Experts of a small language model.
Experts: 128 experts in each of 4 layers, 128 tanh GELU neurons an expert, a softmax router.
Below are experts of layer 2 (counted from 0) of a mixture-of-experts language model. Rows are named router (the router's row for the expert), up (a neuron's input weights, with its number), down (a neuron's output weights, with its number) and show model dimensions 0-255. Each number is 128 + 24 x the weight over its row's rms, rounded and kept within 0 to 255. Numbers have three digits each.
After each expert's rows: a language model's description of what the expert responds to; "comes before" lists some tokens at least twice as common just after its tokens as in all text. This comes from a sample of Wikipedia text that the model never trained on. Tokens count by the router's weight.

# expert 23
router:137156131118141132097088091152116095160128086143106070130115119087126110109123113130146122122094142104139156134087089138131132128127155128119165096116165129127140077121099085134117132121108162148133131116096117111167138157110095125122114151086104170136138099109098137117128104183087136122128106139095156111131118097103121130138130113102101084160172136157139094150129108118111123133150096127094073112132170125145105137154164163161170137111123124129135144085121161157134110105142131093112092133144152131156116107090160122140171121134112114141081107118160081135072163142134125137112139125166096147152113130140113137136071142145142083137125108072131132115118145097099125099121145156109132080141134113130105145128113132102106151124145184141164111110109189101162114158108136
up2:104159155168090119100113164130144121085097167137101143144154124151075119111142148158109088180100113125082093135131154102114126097156115108140139162117158095150122128130127124104125111116109104166111116149133135095171138134125113099132093136126119104111108173156128121132112134119131154133134167106109102146128105112128091135149133103129127138121116086059161160132106140089103132173133113080131111156098159132102104151160140097122100114176148097123088144143156109125113118096120151119074107111108091105117118103122146146112113145107117108141100136117153099123126124141124130137082135079147126081115156108156108160150176155105156173154117147111090140133132143158114107126153106145127119096091189102114073154114129146134151139143136162156136099093099117135169102112131105
down2:133094052118145102084198115111144143126125130127173125097085147129149144112090151136137147121131130121130108147121121158135110161082148123123101110142123136059103127115124123130135111093154123129165086091145100109098091100155148102134144084179139143127127121118147088135163134137148096099139134102125179143123154164102130093125120136132178149148122094138111149152141126114159130164112129136113112140148104122086147129170141126122193154094109133122119132156138135175130119100123155146096166143137145135184088131110129101128105176131076111147153128144144130149133117167156115079134098115109130141163084135151099132149096123110135112111125098166128129123130129107105144145133144168140136140143110119089144109145137131149157120127108111150075161096130101138098124119075105
Words inside wiki section headings and structure markers, such as Early life, History, Gallery, Background, Personal details, plus table pipes and separator rows.
comes before: "==", " ==", ":", " career", " life", "ography"

# expert 12
router:116129131109136109124101132127159095168115164160115141163083081141129111173121129147146106081139131110129130148133163126165109141126116124162129105150177141147143107157148134157117122081130144141131119131130117123115147157092150172104114089109148100115093127128126103136125140093136119086085115163076125092112086135160120104139113145130113101132120155117119149074101130138099134106114098150128093111141099101157135119115168121150135142144090104142101086164125094090137145130083104153152162156100152085149155121134134113149142134149110106158106163167110092141140130088157142134171138147088091151157118127135119124106123130095079160106121188123120138190128098126097117157101149137117173127154117115186130168111133097126170133123108107093128146124140123089143154123142129
up2:115121141136091140138068125156150140093121116136165088094136106177106193131146144219114097143087178084110100132119130122115102147139117129061140119107116113114114114148127142153115093142163139164146145140146149125142148080161155129119134126174135107113119094134159140110129124123163133177183134125142139101108143143121144148119147127129118126128151134149151118124094145098076097146115078070123124084124105100119111144152117150131125110145170131140149152031095113097112156139123166137136093166106131149150118134138084150124125143130122121104141122117127120115131119146129126119119098096082157155111092133145103158129129112136102119101166144137095139156134086129114126133121137147111143141104106150157142124143148142156122130183097123154117130127121117118125161121124108
down2:107155145125165114142146110148131124130140096134141151158109132141143156124138129127134135100124163117141130173119092127125084114112147105164132146156144119129119128114151143062174113138113158149129124101087112174121096149154130121191131121062119138105130135147118094137149137130069081085154088141144117155114155170141109121142169140119155139141090105097124138117144150101137142127092121101156129108152093146141090144085136106124162165085128133127123131144127141166150117095135149140132100138143139205117109107151155088122125107101153145144139165144130134140137095152118071089123145116117123133121125177112147143130091108075099152097076138140127143117142100100146107126102133143091141135131157131169122105139128159089138144139195125142087138108165092132152113148137110
Spaces, digits, dashes and opening parentheses inside dates, years and table figures, e.g. the space in 21 Jan 1996, (born.
comes before: "2", "1", "born", ")", "N", "W"

# expert 24
router:122138135102098153108178174114120138154157114153125164121134138083138112108107153044152136153132108083120174099122136153172114155103142152179104170134110099110136169122139092113126157109129099128135090124146132139141127124134145149185122124126134161171108132099102152157153118139103142120129151152150144152142123130131111145140150100114139166120152149102180149187137139116142148155159140107114155138162136108132093098173162132137100145104149155100149118167144153168120153143113092142126115159117144157138087138133138140104124137160109152109173113128101140118136144110103112138139133111122155161112137158131146130104133090131155132111085112117134088136130163176149114057143092131111123111107112175130112133113125128144103148119112097089107096124120107177106076117110147
up0:099122148188113144138042112126134159183096170110137144121133152121106108106109103160133109138122143146120108126138149136145125122079129115128151143127129090095133154118122118115135122142128149120151122122153128108118157152133097131132059145107133110152147129151114083175117170142094134148134112132152173097111114145142124112134162114116187182130135166126147121132134092115098159147104134150096172081150082148147135108132097098103108171123095144090120129126102127137099123115100126159127120152125162114167153094118090099104099127120128133114111118118164122155139103083147111148138142149119118090129127160113159163088132168140103102114137087143126103141119153147122142131132145103107139099096098124172147162125095145147109178131139117162088087139144092088096111156117125
down0:166088034106140107220111127148123118117117132145137127145128121160107108146121138119140192154120144139058136167131141163137141125131115134176142100134114119119099123107133128110148140138110099120116150105143175124142153143141101145123096097167133136140117103115114101148163139124142129121127119127127135112116100103166142154107151164112145133156104139141153129108157114054159100149156147138116120112145141134169108123136085148140136160120117120127114122120165125120166125102159155138094132134165138171140113123129109142131081160159166135142134104111106142152152093147154137115163116119151168105151142148118140123101125131180082072132135114085138118136106145166101127143117100119194132092113104157126112113100113109136176140104124134147139141081135126081118112122117140
Pipes, numbers and heading words in league tables and sports stats, like relegation, promoted, Goals, GK, plus some sentence fillers.
comes before: " |", " ", "|", "–", ";", " —"

# expert 15
router:145135137161137160115136176119072118127079117126132117102091108116096147164130113086151120140093142081140119141117148102135115152126163153123086116098132141109134129125145091171098124093130126134092123162132124145112129152085105104151142162097104109171115156090085106118148101149080141128160104164138119099116134181113151108142148120161115136121156119129156110125125103101117150146135140114091118140131140119123105111096142135176154133142093139129127107151166161162123102119129101124104075153126118140133107113092140125142105157100092134169188093129121072137097124122129168132159142136145104123105154092124152153073120152135138125139137136097136122164121142190085149142095151091148137145116131143168132145126120115164094131172132186160126105147097140097097120126120107
up0:090142146095130144117143166159106156156138132156110109137109131113137116100158142137087120109134124173142079089095120093115082080144140090122116155129145145125148137152046147150153134120171156104132130143122122152163127149143106146062107120148150112125140094138124149116149136122134145181145139119148135082122101160178143123135166113109136187125117131106124120134132128098108102099128123109154123109069134152103126106117133118115142144124123185119127150181117137114151156135111116147116109172089123091137108160159197158133108121104117170125164107126148118134125153109143082105133121125102102150102108135096125152169117139111119118106150134131104132148112150137127130152149118118111147101123192099119164131107103135128143140159135118155096137189157122161143101105147169
down0:115148189132144106124180141102141115139104111155121049112171128120074138140160059102112120084138143108138093174150161133153109128121107117141114137153117124142150149135105102145087146141122128092117132148147133139133106158113128148140155094137095152144142129150113153092119142099160122119076119139121132120165123159129121153105104160102113100098114195111108115147173099165150112142130137084125154100132115140102133125137112135187125129137143173131109131116135137109124138143122101175130138147091112129161162189128138150146137147141102142141119103090122131139087143132109138156122109121154103163139112136135080103150135114116140154100106166101102148134119144166126125133107135092090131110114144118161124110118188112146132164132102159089169113113164104133147116150178114
Colons after infobox field names and the value that follows, e.g. www after Website:, State: West Bengal, plus table pipes.
comes before: " ", " the", ":", " ·", " UTC", " JPL"

# expert 4
router:134120111108135138135137168116175131125094153126119156139120119112112129122123143160148152119178089149130103164120103110127132124161130133098122137119158132141139121121096161119111121122177135107171116141163098082103140132142128104131099094165137142081124109150120124138100126142137164093086153144091135149136147117131158106115095150135155118086130149117092173079139137113149132161084113116153163114094113129145121150108121108058158140169117138143108120121119153111105172144124166176112136126123130106142132110133107123132128087112126160155097154168128130072106142171158136156155096158135134108155121128149157077158155120116117145127102164116138132138105101115163118149156107125149131150135156120132156129118126180110147202143098143124110144121076073138094086068133126
up6:154144157119111113131119104125167135151125102151136146144126146139118170161089126155107096139119138120095161108122166105169164116137172178133117155145133118090124151146150105113107179117100143096112114129111124135114074133141145159146132133110108165157107099129167105171121131115115171124135128149090130120122121134181127101091121156180146140141074135054116088163129102172148105158122077157142103086103130133142115117113112112137102128118077145135123101111123133146138137117109127115118147116122134138153139156116100114082161174150147160109152101139158113093135153102099150107121133109149137154157115130062100155111150075153119091115108126161157089161124094136122102132096125151107150099120114117115134163112133112131168113137131145110143118140166155158108128080128110
down6:146157117144121129150117176139130170158108141155093135111098108078120142156118165132116099136134110134112141147149108089126142146153145093166137128098190119116106153095168096159130146115110134138121139112108092142121125100180115155164148132093115138112141134092122173140176126096130139093063128157109132157108130187138092100133103137140134125098112127112080130101140127077106154114087153093124099139095145140133103103133147189137082147088137139141115128088155113100124098130205118164149146153112161124149099102157101132114105141132139168121190116105117137151154131132139191134142119145122136120148124112155174141119173139126117099121106137145129135152149133154096176148146130088115115125155135134121145148139121095135148111153119093152135130136109133138128147131116131
Final pieces of names and technical words (Baumgartling-er, Elsterwer-da, -ensis in species names) plus sentence-ending periods and closing quote-punctuation.
comes before: "\n", " The", " In", " He", " It", " ("

# expert 45
router:109177125141119123090087101140152094163127070162126150087108110075177124119128104142140107155089145146142172146122122154130093120136160119094115108146137133130144147124121119141136151071185157118084151120096136094169149165149118105087123164130127121136132108135110134117124134158134167110155093124077154137123094122157110115137188115124095086156119138132134139149099099060091162109153104135124118111142112103123127126117148169144126111112135146131132126092141139141098111139155114119108094134146165095118132109106097143183162117097130155120094115148143138145119145081124136128122148138180117116112110151108147151135080157164088123159130152112161094132097141146095140150140133157158090126126093105119101163103108125105133133135124151128127147137123144085101171108142115
up4:114068131124121120128123171123099143122094162125159123144106123128127134107145176114182170105133089117117125156216131124146177147134100162152132111131104155130149151136117114157142119153083121096148135146153113115143127079114109123163180120144135100127124183130113123127152151115126143161126147139140131118129141105106133132122085130122129131143114132146132132079106119133129135144149122060124174141108126113154145114124122122120136147133114086125123107185136140136148119099125164190136095114126134129110123132117106114124145128121124100129129076129127100078165105097155101137160132132111126111146168104150127134126150139105122156114099145147135098127155123190120138082108123108135153144120095186138102093081162137123116118129106058129066109122103081109115162099138103
down4:124121138153148086138089131121108161137134099135078168126146096155104168160135103122083088085110124105130139104107111127145151129116131139088138146129147153112093120111135139119181130102119114122096140112131131065117149108095125144125153107152156085159113090104117154121108096104102146107151172107137136152147153157123120144132135144133116135105130127106111111123153114158140093141144128147140126124146135092082121106150137135124152130155178099173140124105130093153119125133129166108170170132179165100159136088124080144099117160114151092117124146149159160116102131124099162109116123123104140132120106156128141111140151152113149172134147154114152124155138126107142101209112065114109195147140135121087190151137100125121116132141167122117134151119171104149142151114155126
First table pipes in rows, and sentence- or line-opening words like The, After, In, Since, Although.
comes before: " ", " \"", " -", "==", "The", " Team"

# expert 58
router:199113135119109122083180129114126124130138153129111118087108149088075109097137154049147065130098120140139147124153156106125179147123078117137109153126075123074103128099143126138092142133091103109087084127170146131113086137126098151167139157149128136141122123106104130142145112142144116162150115111176116128159117112111120135146139115116119120154106131113208107176121153130140148173156148151145138150148121112134116099110138132125106101115118120120144132134129117121163126105120143091131131126131096123101137125122175112119118139132119094116158097088121120105129133124098111113137142128124140097117102145113155172145092106145150093101125124132127094091115143139137133092186103110120114135101156183130149112117130118145101094099149139133091115156108171133128094161123166
up0:106117154115130082118141123122118100120143133087148124150134093114125129120148131108136114097118108097105129121098111104167145083174118127152141160165116101120133138128147097143110115141127122092123160162105149116146081112177139203128115158168118155133111067152123136116138133135130098124136179109116104088092099106120099140106162101168149092107126138182149119108111147154126095113144141122103138126101127101128140171146165129104142129147133121105129106131107129162124109155152177105152141108115106094124117212132110121144190115109167132111120128124106096134136128164138128136120105135109078161117084129133100140159142116129135126062129086122108123103131100190146079179132107122122159105140150123151145134114160134130124093107121115152146115134149161124108104126163153
down0:105124058125137123167119130145124137139134093130099112168092168159115123163082161137162111085079118130132151141164073148121157133134114083150142137152125147130118141165113143122125137154108105112149111095099158160148124127139138144134091096103104165107128127110133103099140148097128107140123120117133116121130139110103124147160123092136101171113188142102122148074145150092061116128128078174145128129143161134149107109066134078142105125120103126156086108119131105145149137154134136147104116176142135165130130140109125135104112093097092146146137152143108194165107128148098129094098152132120128137138150126124147154120114137107123165138102145125100142127150143153071123102083115112158126107109099130145103096155099132121159086135135144117144142127142132146124160141149177
Numbers and pipes inside sports and statistics tables, plus particles and prepositions such as up in made up of, to, through.
comes before: " |", " ", "|", ";", "omen", "e"

# expert 46
router:137136121099135158117091177118156124131151135141107144145127135149132146100136175138145178114160106134175125157113090116097099136130137140148124147112169148139162146150137143126143072103155156110167130121145155109110089098167165129109116083124182119082091123154166103153152143103119162096123130114109130121105162124170106110115143128103134119139085132114119163085110160129130147085093090080115151115106085120144150150112115114093143166118142160129129135126102140121121170155141172168131138140097150117129141131116100097149110115114127153122134132131107159107151152115124136123146124156135113150154157118141142087122172147096126140090097150140115161116107119103186149128152131075140112147082099150126159132126117127102128166152062125117120156151097091132137120069122107
up3:107112136132135115141119121132148097164089104166119120101117112119177149066149087093133132127120148125120143184164182107133123116159131128150152119127125116097122149185116156107130157095158170103134136154095123131145157128140137145093118172148105141125125112105112133128136119152114122148122124134070117127091108123142125113129100168132118148146127116097121126168121121078115141131123162105112106135103127101123166099101166148172137133129115133101085140139117127145177096114135135111090126135056142134114142127099150166166142133121125122119122080121123102169148141166117132137143134115165097139081115172156124151118124132142105160148136104085101141205129083155131167127093128141118099130109132124139141122138115084115070146119142149143184110121149144095141165089107163
down3:098134086153160127090116116119106098099147102130102145112099127131112134122142135141113163128132133082117125125117097122109158156120136093115124127152101124141114112126122151102131122136120114139174122109161126090082123102139122125181105137082139088104136127160119115098169116123130123187103144126179102181132150112161157122135139150083088104161070109148112157150138133130115137109137139112152142104119189139110103121115095104107088141143113145117115148113133147122107117138122141100086094108154155103114087094144134126075127147129112145156095114142133141127130114081146153140165093140109136106072118157123149125143172118092137098122111133106130138080122197132099136106148125120109119111088163171133162154066134144106109122140091137083133144086140143125086119134153100
Periods, commas, closing parentheses, brackets and quote-punctuation right after a noun ending a clause, such as Peru., Beck, and Olympics).
comes before: "\n", " The", " In", " He", " and", " It"